Experts of a small language model.
Experts: 128 SwiGLU neurons an expert, a sigmoid router, a shared expert of 128 neurons.
Below are experts of layer 4 (counted from 0) of a mixture-of-experts language model. Rows are named router (the router's row for the expert), gate (a neuron's input weights, with its number), up (a neuron's input weights, with its number), down (a neuron's output weights, with its number) and show model dimensions 0-159. Each number is 128 + 24 x the weight over its row's rms, rounded and kept within 0 to 255. Numbers have three digits each.
After each expert's rows: a language model's description of what the expert responds to; "gets" lists some tokens that make up at least twice as much of what it gets as of all text. This comes from a sample of Wikipedia text that the model never trained on. Tokens count by the router's weight.

# expert 27
router:121104149115087102100117115108190133090090087132104110137101118113139151088120169154149108101158160114124125161125110123113142112108080163127147149120072112117142147119147134169106160122129108122126119094122123097145131121112135124149128188112112124087102135151148118103145078109148164080166127139185133146134117103110139126106140092142135116115120124128164089141133137129165116105175130123138114114131157218142129139142097118125142119107138103144123156115146160118108155165124142
gate3:139130116135152091128129149110138131151114104160123127139143156085165152134106114079135169127113133181104115142119143139121143161124123117160150128144130152110129143110095143136141177121137146108108137124117141083168145152089114104171105142155088106122134096150127133104111070138135125101118157138110142072148136152059131115108142169128143113131128165131084136124121099126134076142143140112132121098146187136121142131102133142185103138076129102200139139119168133137118117132096130
up3:115150133133185110152178168143115104184110145118141124112138112155124138166127132175135141113138143112132114114106142117119120127129163097122145078116104119121147134107148120161119095125127144129131135183137157146159162117113112156070136119157108137102113102111126140177139125118101126130191147148168101162170123154125088179107157139163108116111107138122129100180168099131154144137161167159105152153151106123096109113118122151138096127147165097131145114166157115154146140136144145
down3:141135153105087132083103139157146138122110150144146096136126122101166155140159163080152138098131161165127126118152110112135125138129170149118126137111126148172140106134106141133123163133168109100116130117123112141119119082168128099139136093115097092157157147119164169123119082098150083165112148147133129100082177107117136103157103132097111150141091094106142134143133112093179173148130112144103108127110145152159148144134130124136144189161158134146147128151176121114100088134141125
Adjective-forming suffixes like al, ical, ional, ian, ious, ual, as in Minimal, Global, historical, plus National, American.
gets: "al", "ian", "ial", "ical", "ic", "ary"

# expert 17
router:093087133082102127122133142153138130119061128133137084126158116133172117136114182136124114096132148087134102143086167090137117105150119155112136157143113101120117126141138197170098154121154171144110111091120130131147125154106081124138124154124123118116103149163198139113123140137142159094140112147134102130107118118137132138116154119117122110132143149128127121122162129131148164115177120063157088126143152129153124080162124135116118155088152110148137164093133119097130160120149125
gate13:140143097183092100115126121119138138113112100135128079145149166135153129148127147110113128127131148170096120131120125081136108080134115154137130142124148109151125111147094107131117107123132136148131169109122154172176116097153148101130179151085142116117173111139111101127107174113127124123170117151144162134152141142117123136097156177154118138124144144081149127153111143133126151130097123076081120178116136122149110071096099118154114108147131107121091124131162140114124149144171063
up13:120144142151146144149124125168125140149098126124111125083137123132129135124156113154093101134147144145123116140137153114138099146107129125127165117130115117120123126114115122090119133145102165105146099130117171128177113110078130118124108173140148107100105103136090181125142105102121110111121109123110091118156122163167138143134111111145144190130114100124154127177085090173194156091110168121083125151107134072127114109095078135153091152133128158094139121109169137148157164113155125
down13:125116138091119117082122163132103131107130133145124143191201103131070116113152172128118131106107138158133139130120117114138118139100152112159111113120109111146140123144147148130124123095159134173118146140134126157114129155131142145108088152110068125109102168140143134185130198133117166159105097148162108150164109121118175138096148141136144105107129123164125096120118128126112122146141148102165151138181147124103167115137126120087117159112094085144138147125127112119121105108109172
Row-ending pipes with line breaks, paragraph breaks after sentences, and == heading markers that open or close section titles.
gets: " |\n", "\n", ".\n\n", "|", "\n\n", "=="

# expert 16
router:109109126128144110087082101113105128084127100105115108116145108091140138068056135122109120140154129145131115150106128126123084166140153146121130136109100118129149136150176159178114172127140122153115087067163153121160153112079112114141127157136106123112077124166129131099107146135144135103144144104138124110104116086130140115125123145112100159132143126093127127129152105108100163120132129121158070096116092167118138139149112141101114154090136155154150165115124172118115120142137160
gate0:129136132105118148115093119129126101132099129134147110103149132125158150105096098134135110165123159122116131131084108123142093145141080128100121136093128155091152079104134141118112104132116133101112123118142140124150114154171067103114090114130148085071137131142115119126125140115097139101070128168188097162167105164109141129152172164116132113130131100145118104105155154191137123098129158121149144124149091144127127116168095101129134134114138141135152158154098167109145104168091100
up0:163149092148107151117131091129111103118118154083162094155179142144126131142129142104143107126093141153138088105144121137130118108112137187083086147127122122133169119085124103101089122128144138110146111104165132125128122139109112129131134104101169101091138129109120147136142141100161137166133148124055138142110143152130066123090142151095141119143141129124121141135097102114133145130148162138128113124157119116128130099135112134102138116169115129087099086154139128132195205133164134
down0:086168158108151116126119129131111113124149107129149110131121152108096126090085155138115150174131138168107126147179148128093109172113153151109160131109117120084118128143137099150138135131130165139138164103130143161134146147118138132164043149153166076130152146156103119131151126110144120123126126144111108112131157100075131158161115162116125130127101089126110153115123177102146075155114128119109103107093134171145155123137152085138140127139111148143115091136116080126165118163135121
Word pieces s, h, ch, th, sh, mostly mid-word in names and compounds, such as Grim(s)by, house(h)olds, McG(h)ie.
gets: "s", " s", "h", "es", " h", "ch"

# expert 30
router:057136102108094121141142129136139121126122106128124105136169111081168118123110155134098113121165148123134122145120101103131097106119110180146137110144110114126168170174166152147106142122144144117099123116151140089148144100089088107159104141117125096114132136151156140123114111126121121130133111122127096131118106090131115117087136165083094151122134176124152098153134093130122159126166090085136082117131108166162138091149119138086101157098137107128115168107138140111119172156169161
gate1:126156106140107141119137118069119144141108143151128102122105145117112206115110134099131161112149154120133104107121122182116158124184130179120111137112106134113145117131129097133116119112140135155107164150157095152131100146132160108118125123115110143107143123117107086130084159161150124124134127190122123120141099134113133131125131128107163166174104128139128087133115128105130131127192114177082122155098126128186084096155122141119157118091153132088109159156145097107125153158136102
up1:150144138122142137117142105097118125120127144159170133124157114120120177125108146127104143124152133109156100110137104178146114093164115150073113126120130135125140110135132142113134136118144163153081163131149111110155076123051103145142122130104114118101141179081127088159122107162129117164118169156135129136157150124084125145113129119132117160159128166146112069106107159097126131136154122183131113128128132114110093099167126133149128116085166136112167143117115118069114166130123099
down1:127128115116105133125153121116132098135119134121131102079129155102156158104167110155140152122141163172132117131126123149111190122153146158141159122143102149161130079160115117085192143106121081143117170140101104150114086143139142155128145121116144121105132158117114122110103141156159115095115125140111122124102124118121123113132098105156107139135085077146152120155114111146155131166189108164112152123124098151151115156121140168113175142116108143131132139192169146135133139160157077
First letter or letters of a capitalised name or word split into pieces, such as W-itton, P-edersen, G-ibbs, or lowercase c-alendar.
gets: " M", " B", " S", " C", " D", " c"

# expert 9
router:104086091090135125176116115137165179092076095141140122099131122095138145107127146142110111094166112112142115139141088113116138129127098129151143115153110113112151140132181152166125160148161127147142142117115164132120133118105122141138112176128099133073120100120196151134124155108080137095202088137136150166098141095104152086137108119094122141121125130149150104149142094086115171102145125124123111115128147153156114096161126144153143146140139146123108132105131153106129117132142120
gate3:092134120146143122120125097137116081145148094139121133077142108179142101132139143091153118107109126133140112102079137125139138090145132165063108139150102081151115151105114101187127191152106143157144144137173119126121120116101138149149102145188116124131141139125141113142127062140110128095111115126134132100137126130140144122136139088103138138131122107172127143118119107138115118131161102124092114132119113148116128078142123193147125181104156132147124144104134098168111125112165171
up3:127095088085170121113147136103096116114147074112100100133070104126131145129149117147138133137148151140107115155108124089136186147092177169112102082136073120117154131131155140112075173134136136139174156108128116113144140107116117141140131188167143136131126171148150139104107109132160128094093135145144114140138132101153137081170093126139160087132119131148153152144126134132128118137137130113135114149167103136104103148144146107134168131126117147130148110099123160162156118161118097
down3:086109130065125106108135152191164132102120097144127139097146115101097125128117128118126168116112157133108134117142122165148163155100126113137136143138132120079111110169174142103098137122124111124138127147143128121112112146143078152078139137135110142086138151181135135130148137180128196113122097180125135135110127113068161125110101135140160106153086101171145114126098124130105122103154131125136138140118072132120128134133108144137136124111109109088087107144082107107135127125111092
Column separator pipes inside table rows, plus colons, hyphens, slashes and bullets that start list items or label fields.
gets: " |", "-", "|", ":", ";", " –"

# expert 34
router:109111135107102115142151140130172158086116089153126105095114065119169123101118128103136128104169150114129108162132126123106133103114144162094171129087123090128148146127151146147117129121106153208131133130121131084148135171106115099156124187105089141112138130172150131127122149120135105082138143103136121167151124122135130124126112117113126082127173169107135122122136087083131152128125152122140072105120117151157122129141130129122098136108137078173112146094129161101147109147142141
gate1:158097136140086145143182115170125132133089111140141120151121114134099133104115145122125087149139104152195120129161094140125144146145168118139154131139107105132151145082112092138107047147145123128134093113098097156144169102117147123130140166127112119077156165117139123119129161127113124110126138151126120149171147121142180152145149130115094126138174143132152138169109127107119119130117138130191155167106137122154149121129112121173160093126142128115120111150097186127154098120134113
up1:074138134126099128094131112131107127160154103123113103153129142106099090110119139111117109129155125147141075097124159096141154116127119147128177148174104083157105143125154120132144123161147119142125153132147105091167137111151163140124113134138136105154096153163085109165162144111110094149136146155148096079114140096138117123187102129103130116149139171118089132128120119138118117133158168104140093155155130144104095145085129159131148117097164125172125074112130144142134079099097126
down1:125116107156155127180153162114102107102164137121090122148148108109090098131170092164145134147103122099146139102144112124106100161097119105132141095174115096153144136125144127092185154112124111142138081126123158151126139093068121123147135140155130162085142116130091137147151148168098098104126098077113124145105173153120139119126140129076139116163107132172124140142167093177137151130120143126117138118126119132139156104143121150135107134107108115071130180146153107129131111120136119
Noun suffixes closing words for agents, institutions and abstractions, such as -or, -er, -ation, -ment, -ity, e.g. administrator, medication, Monarchy.
gets: "er", "ation", "or", "ion", "ers", "ist"

# expert 6
router:069118123105081128138127124122156156093118097121129100132153110121152133117122184149119123101153109121110124152091136125128090110110135149104156158128107091118179154140146160197121160117141115178125132108165127114159147109098108119163108128103080095092139141153154165086129125107100135095165140112133113128091150112132124127105136132108124124099120141128155114145137119121126156104150116106154068114133116147145103101161084149121128159108137105154124147091127157084133163150172154
gate0:137209103124136186151162133122152140102097122151130156125100124088145103162115153129129134117176133124156091152129156157152101096138107137117150145101141139138105139122166114144145121157132131151132151077138161154106110147170115162175167123086101054137112107169128104105134141127137077108107143115176136108156174135152138142122121147099160088095114140121133077145128163125141117119109095133146124110150141126141121146138140108131135141154104121135095136125160138107134109141147145
up0:091099115117170138092171150119162162122111119091183156098149140100148136125121137115112167157162174143120101136105162145138114160106140122148146069127116144127130143102098127160146130110115114134112180073106136116099147126110112139132080136117146161192154152113103152148113114130140142118136119124139139171154142152130133123108122139184140130105115098128093151109153130145108125145162132144138131122121132149140114128109107095112168110176109135147139080148152177156156092101118163
down0:131106144123126094097122164112152128148128122147128118165138111157105136165114135122113159149134159110132125112133084123087158113142122105128163134090077119154156161162157167130156113089135130148104159125160104136103146129166173139138111105101120136129094135132146122131160127139102149099108069143155123139106093064123134093118155143139112124063120097156107072123110124124107092171095151166138147126121060117102141131113148137121132132163145126123136125120097104117088147140106157
Single digits and short numbers inside scores, statistics, vote counts and table cells, often split pieces of larger figures like 2,667 or 6–4.
gets: "1", "0", "2", "3", "4", "6"

# expert 39
router:107094123134083128151160141142095144102067103141135110144129117155160121077100140143125106109162151129118118165093147122077125095129138145135146134085143126093137143154185161170137125129141116165130138130119140096177152075133098115177113125118110149121141135138161153121114141118120142128143105144156102120112127097127148104139149122112101132131127152086140083131140127122137150085156089112145118101165120110140114081153108109122113141099163118119113119105151172069144157140183140
gate1:157157137117078136123168109121143143145109104140169144171120138148142113086137149117147118076102140089148150161124150134123141147118162135132144093139146136142120101161174167109103093169126156157152129129115146121117139115140089119118116146152117126130144217169132140164100150105139148159164136155085118137135075083113110128136131123096139160135131074099138138102127151150123157114122146119147162117130145160109124157126149100150127141106151136130141129169063133132137124163110107
up1:116170136118170112179119112135106141158185099144086172125137131151145099146163142146133096116106142157105128126175150111171123165105139138107148123121156125138094113127067108089142137100176155153133128168138165132129109126113128128091129089142140135110125100124142133085111134119116130083119165107162140118110104136111135161136134126118151144150102133133103118075110091079129111130113141127145106083127123131108144112142153123151122116164121149124128199084124142093101149089151115
down1:131113136102136143083137171123146136098112162119092155157145140125100153136160121110112111134129117112132134122177158143160141120157122176114174159148127125053095137151105110104099119157133116151108135152120121117108125101129122135154132100086109140123133137126161140140145113106067152139109110157099174118140126164133127120107133164146108101162169146136098128165113112107131150124090156121116137189126093159087129173133117139184083108114097111126117110088123112124107161113159121
Word-middle pieces like ot, ut, ac, ct, ect, art, as in bea-ut-iful, mon-ot-ypic, zodi-ac, plus part, elect.
gets: "ot", "ut", "ac", "it", " part", "ct"

# expert 24
router:089109129128105113180140146101134137102139112131140103144182116095105147116135148121132137086159150124118126124125136093141127085138095137141158132101159112098120147168127156146112158159150149161131148130114149088128138101104066141180102135115124117114107116154160138079096147099145127101150123109136143146143100048115138122135160096105090078144120147108190132120139103129131149101146105093128112116142104140182123118147106134143142136096119143130141148091158157114150157159135108
gate3:099113129089117120096140161121152129117123140114104096144138174113140156098127145140132108112138105122122116102170103123125104167105114103098126131123135137143119116107152146096123143128138113152145093138161154140115124131092142118136111129150157124138140112125176146119115186135159148114079069102095098173132119107139096133131160112118141110114138063172110120105111152123129131111112094091146149138151100101136073101135076159099107166153147144096145138199116139150132123139068118
up3:108142160122129125164118127107090116154139128147115149138138139142131111145135092122165115159108099137132127163120058146157113144127115119145158108125145109104148065161110161189147102121139135119149123111130160147161134144137082168149105129123123121145098181133119111138172114103138110145138136087136138143142188101103112115120113150137150149114128149113130149125137117103116133111133134136142141178094138160141167071087153086095106068085131120128117159119150116153133110114173094
down3:162110111131112084162180127115136159113150117118118123080103111138097141143068128132134147112128139140142168126109123116147107134150178110106134164133193151116177161139145108134143142074124173165150131131112123120142129119090184129116165135119103118143147173147126178117136111133112118101135137156090096107096164161111090109112145098120140131146120116161117120174125124129128116139095144136125158131111133126102169113156134103136133167134129129145152134136180066132170135153130124
Middle stem pieces of Latinate words before suffixes like -ation or -ed, such as Con(v)ersation, rep(resent)atives, part(icip)ant.
gets: "v", "im", "em", "om", "iv", "qu"

# expert 37
router:114137136110109103157115143140121137100110110144120068116135112075158125098111154138136113102178108133127126160095095136110122096141122167111161113146127112128174147160148154164147142114173126155126133099156115108179157121108114126127103164135094126121134139161196135136127144120164112099154165095125105122098103103152125117128125155121101119093146119086166104093179149132105160111154140122119110125140135136142093098176101149103099147127145122166119147117138154071122122137171148
gate3:152136106163090150117094151146118144148117168115139081111123110157173137113119126157120101151134182103093155151117148113133134124159120163096136149119082125144134181127176135140150159161143140127109120111105088130159089150155138096125121100112079096109116133097167123183115162159164102118140120158137112169142111103153114136134111154143125089107173122107153116132124126131106133117141125144124126161113160163105119136126070128141103117140153093110103154152119130102110169084135151
up3:096104110123147202097172096085129124127109190133111166138179116136064118117142123114114142100103117092123100137140130137143105145117133114123136148139105155067144121157098153126132133103120171134167134153154153125117125128101143142144136139134145155159107129090147153107151084093111094120149145146140092086122095163131111187138133107096124157140124134124128171124148120131137121155158107119109153102121159113151118141132123126154105152148142147163168125179132139168154125142130105
down3:130147114151151136183127109108101144147116150127123128152134105135083112109114143154102119124113116150101121088117105147140140104134112105092148162146128099121139141095135081115139133143168141118116131139085143113138144127102122132146094120159148113075119106156111116116154169140091117148128124097119111143119180114120076138106086094132104088134119132122071181088161115163067122124092104160161162150124123120128077102115122150146116100139105140117176153165162164140151126130155139
Closing quotes, parentheses, brackets and braces, and pipes that close table cells right after numbers or quoted titles.
gets: " |", ")", "\"", "}", ";", "%"

# expert 2
router:109119132117144130116146153162143163087134120136128080102150158104133148103076132120093116124155137100153129124146133129098096125102094130100154125111125111119135145137140162122101158172133112155145116139173172120157124100116147151138118132117073103104075129120167156153078118110145145117151137098158135137132128115147134136083119149132125102125151187119124078098122108123131124094131131104150127089170136153139130103171088126110114142132175129141144120070142169073131158166143152
gate10:090188133131117197091097129155159148168137116143133121160146144116108127129114118154104129133128144144096076084098105130104120097116150106158127099132134117135109151159099158116068115111125135150116172125126144103158096152136119163140119148102141122146143154110164132166121121129107110184147128148125125151127146108127140154139154174124179140142140108134103114105103138124113103093153107142149145104120114149090127138120119106145127149073155111081184125132169113150114084110140149
up10:155128146137116103145149152150097125085143098166131143072118132125142114107110149184175165130144150162138089117086103105141148097113126140125160135116124108145113090087123133104131130138125149134176157156158104106114108075109099176140135116151157148118147101104113165120092127163143128144133130148152133166102133143142125162137153098110150125133157129141148087124096087146140092126119127161087122093134079103150123107143099100149116102153114111103107122080121152143093127136158165
down10:107119099106169118113126134134112130165118151092082138189129119091101155145100133162082090114101099137131159121144105162096088158120150134111090092123130076126162140167120091113127154156134124138127099109141112155106132152119127141097115142135122094142132136147173151163121127146135134129155136123121153106118115121115108110089119140140140130140174139129132110185136129136113141130159086087138109173137164087121088133141146124144153147106106118146143190168146148103154123135073101
Commas, and, or, but, & and copular verbs (was, is, became) that link clauses or list items in running prose, e.g. "Rubery, and".
gets: ",", " and", " was", " as", " is", " or"

# expert 31
router:091090122103118118146163139131117127082089085159120101146129103073153169118106142140123112091145105131139100114116144130133141106145159136133148146141156121134155148160192141144093121094099151153144102103127168087156132102106126131129116122099105121109146126180163147136095129101141154099169156118119077135105145115101165108107118151114123137124129153122188124123112108102145131134099105098129051134130159143147132135168145156080129166137146131128133137119141129104123154161153147
gate1:085115109109140060155140121146118162113138118123116160142124114110142127137153167122157094113118133097129124121100126125140123098155145100151148105142119122084171094150156140194130150108133101145110112097129174042105151107118165116162140132065127106156128100126105147148126142121132137105173147166151136097144143123134109133144156132098149136093156072129126115129100158144109144169124133139132107125084144100126112136101142145111098101098147121111116140131103132156087136096141114
up1:162152112135137131110133152111117169124140127145087149121147169129154103114179169122137105119166147137138121152147109120136109101135111085097161151079148122121122109104134152130156119148087097131084137115081148115144116114105140088122153111137142113152129100135132164158092108116111152131154144128129143088111108130115122189076156161136159115123207120184145132126157134114154154095115094134140139165165152132092152120112125133133137144148156176114121150112097111117124107079126128
down1:100114085118121109081140104153115082121122118145117129162124159106108168128102138123132127154093152113136110131126146145086090143144137110151150154089161132117141083157141103134152129155159124112124079112144136079144106144101128158173137130147099154157167151095096097131143085121128145155141144122111171131115148137080077185103167114102112106144144100137164143119133161126051122147111119119165117123114096130114163122138115114105131121112141149120123123162122111145162117164153128
Pieces containing t, such as t, at, et, it, att, cont, ent, as in Ul-t-imate, Cel-t-ic, rel-at-ively.
gets: "t", "at", " T", "et", " t", "it"

# expert 18
router:076113117117073098113130126140150164125113092135117088135130123110167162133073145114107135134123100106108131180101109146096091112075150149080132167104117102115130151130130134153114156117136134181119108128148123139150146142123143117149091157115076142091133123136160142119113141119155120091184158144165146128111112106147154131139107127122123113105139119102147123143172114115140138104122121111168071155138153151181138077140145179112118124128150128129113147114131153112109101162164136
gate4:159143108172107151089121097131163121130134087117121155114130137118149172157146119134167079094123113151157124102143104077141136123137146118127131147131070143161156127114114167135101095098122125118117169108150135100122131187164087091181124111102092130157104118107109087198128129127115118092126185174117131145154094115151146130121127118099097108139177155125114100116118129106143132134132157110112161105130131131130136129120126106093140122158150132118101118136146107096088139148112116
up4:119106143094112188099102156148122142134139129127128149142089092120124143114103102099109132164104108162135096116097160137166120103132161149103123124127183126096130133102119148155128142141138124088113160146123107138141164160105173125110129148130142124149147122134169084149124094133114126126164130165162098119124075138151100122091128139103160080143127104104089118151152095126131157158147156066138140136134110136142160058098147127132110174107128151098131142144127142151147143082136116
down4:132133110130104088164159154160117114127119101133136101092074133138120119084110101111128140167093130101119092136142102117102113120152102143155152144130136119153149132155076151107124126098149113152093108140131173137103138150144132167093108145094146124120137142130093114134070113178156102167123116093087144089089146133183112121129151149126137139139133155120123122146150093127149152171095096170150114187155134105141139158160172113131129149121145137132132156138124154174142131091120120
Final syllables of non-English place names and personal names, such as -ia, -ina, -o, -i, plus byte pieces of Cyrillic and accented letters.
gets: "a", "ia", "i", "o", "y", "as"

# expert 35
router:094095123080054117162134124162112130092131106122143111134152171096183113110102134121118124151130092135138091146115154122136132147143071151147145105149111111128136165161119168130124139130141141156097130112156131103140139097102116113161113154116109101108103107167166124115123117110095159123145146110134106131106121087118128111076130131124119107140093116073162090122157117147107181128203113120141136119117133119125128134137113153118098130123126119166121152110129147085122158190145136
gate0:142134135104122124137151136139115127152097148114125100125118131056114101135097134078146109137121107144126150179120122125121154139126110160096122172167116143101145122130135161124142141090121132126118148129152160093103089142149142094108117128095109129147135113121181174142150131147157160101132133087160151155144120114128113086079182134158096120162099089081158113114128165095141113167131144133087160120126179099138127129105104123150098146119142116119071135145111174141148151130103142
up0:132125128105062129149128128155159156128103150136083126110119136137134120143114130091166115146120148149076146096100133130120104100154104146117128106146160117118131182125110182119166107126148143147102116107109111139116133076110141112117135129164160119165208101092142151121125156114160143121140118129092156132081107109161127116119127138144104116151133091095161125120159086104128135142104131071170165150160078132123150150130142073112113141146137116116114148097139098136134122141112152
down0:133107142085130134095141149128134110135139115156113118102103104156101124200187141153124153157095145108129131145122122142136089124167109121123171163142122120145127109118081130116139119113118178109091156125147139113068117092145148126135119119101124130142120162128132159098105116130153107103155089103120147134121095149170140141140107113113086110131136100133116152149127140140110084166093163106125151133095091122160096181134127117129155105172152125117136148103198089091109132137147123
The letters l and r and clusters like cl, tr, pr, pl, fl inside words, as in estab-l-ished, Net-fl-ix, ar-r-ived.
gets: "r", "l", " l", " R", " r", " L"

# expert 14
router:093129116122099117099171105144115140124108070142125124134129125117156121113132165138149141118159118096122102125098128135110091111130076147124141162139087098117162149108140174145103134126159134139115101093138170115188164108101090137125139169096108109085134118118152133116097154117148101119134160119118124153155091117113154106117156122083109125149072139127160102117126113086149158113175093112128111119149130163130097117146106171088133119110175152146142124130139156110156122144180147
gate1:135179161101136107129144108103131114172132096116134119078127116061143129118121139132109127140114147084134117123153090126151105145158079182137097130105146118126119112152175138130121171114098071158080138080151113136120156140129147113162102113114128155110116139135141138091151111144118084087102171115141131148092177119110127152118120135118092147150099101177141139099103134141154141081106104136112122067142110135118133114136157135152119163149159122112110105128127121123142108134131099
up1:113170144136134097075131126132155110131139138112115144151136171164139097129116105136177140124134109132148095114152071152133115115079095099146126095093106052112133126114080116111132086137160177133133139137124113096100126145126100129135167146158133172143148108174099104174142136101126174142117140129139125157106129127122100102100127142115164136075117160133149135208148105132127101124138138122166128146125133128171102146122119108135139098116112138162145162107121124121115111124138129
down1:088121175140090184123148122120145110133170140128098115157135128143149141185129170114121126166134105133138128124121153148147172138121111160119123111148109152165112141172146114116156116121117148216135159170141126118095141115114103135138108156138117117144169137143093113119195166101091108123122144135116119132152172096136095113107161098113162118137127158140116143161119171159120111121115157099104126138109089100092099132138131146126138136106151153101126156112128155138101124104090152
Periods ending sentences, paragraph-end periods, and clause-opening words like when, where, while, however, after, right before a new sentence or clause.
gets: ".", ",", ".\n\n", " that", "'", " where"

# expert 19
router:080109116105087122127147120134142150104111092130133089146156118102149128104098170149105104107159123106119124146112144112108083118134115148111168154126136094121159160164160180169116147134143134168129123108140142099163132113108106117169099152117079123090114122158179142115106146110124148100158143117145117135116114102127134120104138141124104123111129143126162095127145126117132165083158117106155098112154101162164088090160118146105110149102152119144142153083144158082118149166179146
gate4:118167099110138150155105129148095118101133143100134151128128180122130162093151156139095141071117129135110092167103140126117147122133111168136141106133172143141135146145129154151134139127139125145148119165121098114157090101129134099128142145114137087108130166115136076110149115199153099091143154147160162142173128146123148129104110151148114096107162169120116110144127173084170115078152169124119102104154129134154121125152121116130115127131141170098140153117150130107164146119094081
up4:096148137165083154145143165116117124119148142112171155144147110161109116154152134125141120146108151141129154155106172158132106137095142149134143118123166143154123182131095152168127131198132136096142123116148084152122095172104160162100094117127143108107113104111167096093143128104159166128122144134076135142089139089130141164143108132092115109161123140119120142145126126094138173087130142134121143115104125154137114071101113123134125147159130141092177127124135118088098129150096131
down4:131163141108116134108145092063191146097115131128101109104099099146149142108107124113139143134096130138123125151137120154120132110100129136153090102109137158102112137124167089147189148115160157118156107113149166151128131160104109122174179130118131084142139090144102120126136123113075167111141129102144117111086112146136082139101145121124127120161167124152129141123143134139122099149152133145125091118139123171124105117109098133096189139180144195117104120133113145121125132092122144
Prepositions like in, on, from, within, against, They/they, and the leading 20 or 19 of years starting table rows.
gets: " in", "20", "19", " the", " s", " v"

# expert 20
router:068129109098082119179166146128151136066098095154115120135140111097141143107121135119105125106171140064145147104144132126115108136153105140147128145108105104140134130142130140156128151125187139157142150108136131122130138100141116112173109112105115134114104119140162123056124169142164128097180143132151146147139091109109131136132166159096133119121100096129155091131164105096099145100152119101128096125147127162140131109144136151104084143107116087136127146091141151099123151126146163
gate0:180090151089157105114140133141144076119115107138180107149150162097134109137158164135149146167110097137105094127152113150116107132124160139116130138139154155113132195118104072126154118139148093111118144112175117125137104116145093132142140122154111149104071168137121120125165123122173108104123127136133094125078118128080126130140107121127064178155127101142143120107126133094129140107122102151141118109150121127133157125140072115101119111096135134131108151149131148128129166074129136
up0:095117104176146161108126146128120172143164121115092101099121142128116118147112120117142105124181138110110115143136137101096147109133106125125138139092115085157076078129169143132140148113118145137147114166098105151094194117137140120105108145092144136117144117106161073080091135097109158157070115101138158126157090131151136124127125121167139159130131133100109103099123159153090158128135129115163120152118140199093107120142144115117117128133131144160138146133121109125109092164127106
down0:113132116121100136109179142161125118147096118103120112064094134167178138084150132149120132151129185170116117149149120113184161160120139135097121082142101121144126139110110165130126134119152104159132100122127170121171128137130123160168109099109129152133133149140154115153124149127127146124105122125102132129106088127157166144172131170128108128114125171125120155151092120127098135145124100105116095105113123129144120115103144148174131115115185145107143107084100096139144120203130110
Middle syllables of foreign personal and place names, especially en, g, ig, og, such as Ol(en)a, Br(ag)g, R(oc)hester.
gets: "en", "g", "n", "v", "ig", "ul"

# expert 11
router:079121144120056120109141154136119130117108086154119124136139121134123128105134154146132088108134091107115142146114166140126121142112156152103129157147120077105177151119139159162143165133099125210129145085141115114139126112109112133133120141134067126089109093144161154095129155122134148081156131126138135111145127115116136117096153135130112112102129138123149099128143140127114143091165095109137077106144150188135108114154119105136139144145138107173140119095150141069124149145177136
gate1:171118112099109101123123173142146107132102137129150131139087138140137138148181128134095149110151173116163151108125085168125133113162132142156106124111136119095180134111143122102133140090136109133145106094112150120178123122142148107115154104122157117127130151127112090150139157095164158105078139073108131146196130135138107129117127127166106155133136139094117086161132132129094178136113093130154167129121119127093145090160110110128120141117149112120102123115148064128115132157076106
up1:139105161089128157123118140149157123121085123157181114109128112185121097150122156132138120080141103130150130138121124086128144129101125129161155098110114128144097132147108138161116163127137151114143132146152135149106146123083146132123139138149083109123097145094092137112129107130128130165132130140131090104113101124110125123125099130093146109077059099213081137148117111158121137161127113113130147181121116128114144116066159124103131135158188132116148146141088153110124136132105125
down1:125165137140129127145180124175128148109137101131109122129101121116162110116094114120067104166115109151113110157145119178150113103132109131122157091165106102075137129126141095104131102123143125168101154140143129084107135156141136179172121132135145065112111105153166170116120154108116121106122116137109132108083133064136112091154085100130140164139128191111111121075151118146127129145143155116084143142127099111118123143135137122137172130137121138109122146160120117152145107107138114
Digit pieces of numbers, mainly the century or decade halves of years (19|73, 20|24), also scores, times and route numbers.
gets: "20", "19", "18", "0", "10", "00"

# expert 38
router:098120091108106094140127097118157165104116111141114111095132087123130161094108157134109099115149123134120095131102160131119074105138088155118148129162110117124122144145180139186151095143156146160140100113150123058106133098104102122125131105116088133085118118116133124090098159122157118099159129111137134128140094118097153112063122131139138114128155144124157118134143114147081160139155132125125109109145160133137124092167102123142141152092154104152121129069140144099145132172148154
gate0:117069127093139141140133105138159127131091120168143178171119156084118097156131156126121103115115154109093105125153146156151128107159094168149117116108135125127135155110117104173128179145181148139137106122154146093110080126133140136106104139117102105131137132119124110186111124114158120134142082140147152107118128095121117135115122101130133172157153116135162144060130130140154148114095091123117104121106099121119118164120103131133166109092135109113139142082135122123149155193160113
up0:151141149106138106125141104113124089155123169113148121086146120140148180184151100131113098148099116086136138117121160113135127091111151162104161128160148083155130109138116127094119128087127091153134084131150157156113149133157088133113167132169134143124120103131100134066134160137093108112125146109125116122136081180121157127117149146130096111145090097132109101146125133097142119097145150117117170111137122115129101147151092157131109128164146135128084129180137114105110132134100187
down0:124160134142138127146103095108108182127113099193105129107148128130131128147099117128117139149127116099121110161110129147138134091048157155084114107171132133109133117132136134099110125164162141155136102121085116171142094125131112126062125115095119122098135136101126104143130132091106090121181144152114126154096143132136161098140151120120113167140147120162125074118108089101130126126110140134111113087140134110128132159140125197129149088127145120108103104137183097119118120111128100
Word pieces containing in, on, un, man, min or con, mid-word or word-initial, e.g. Bus-in-ess, La-un-ch, con-struction, w-inn-er.
gets: "in", "on", "n", "un", "per", "ron"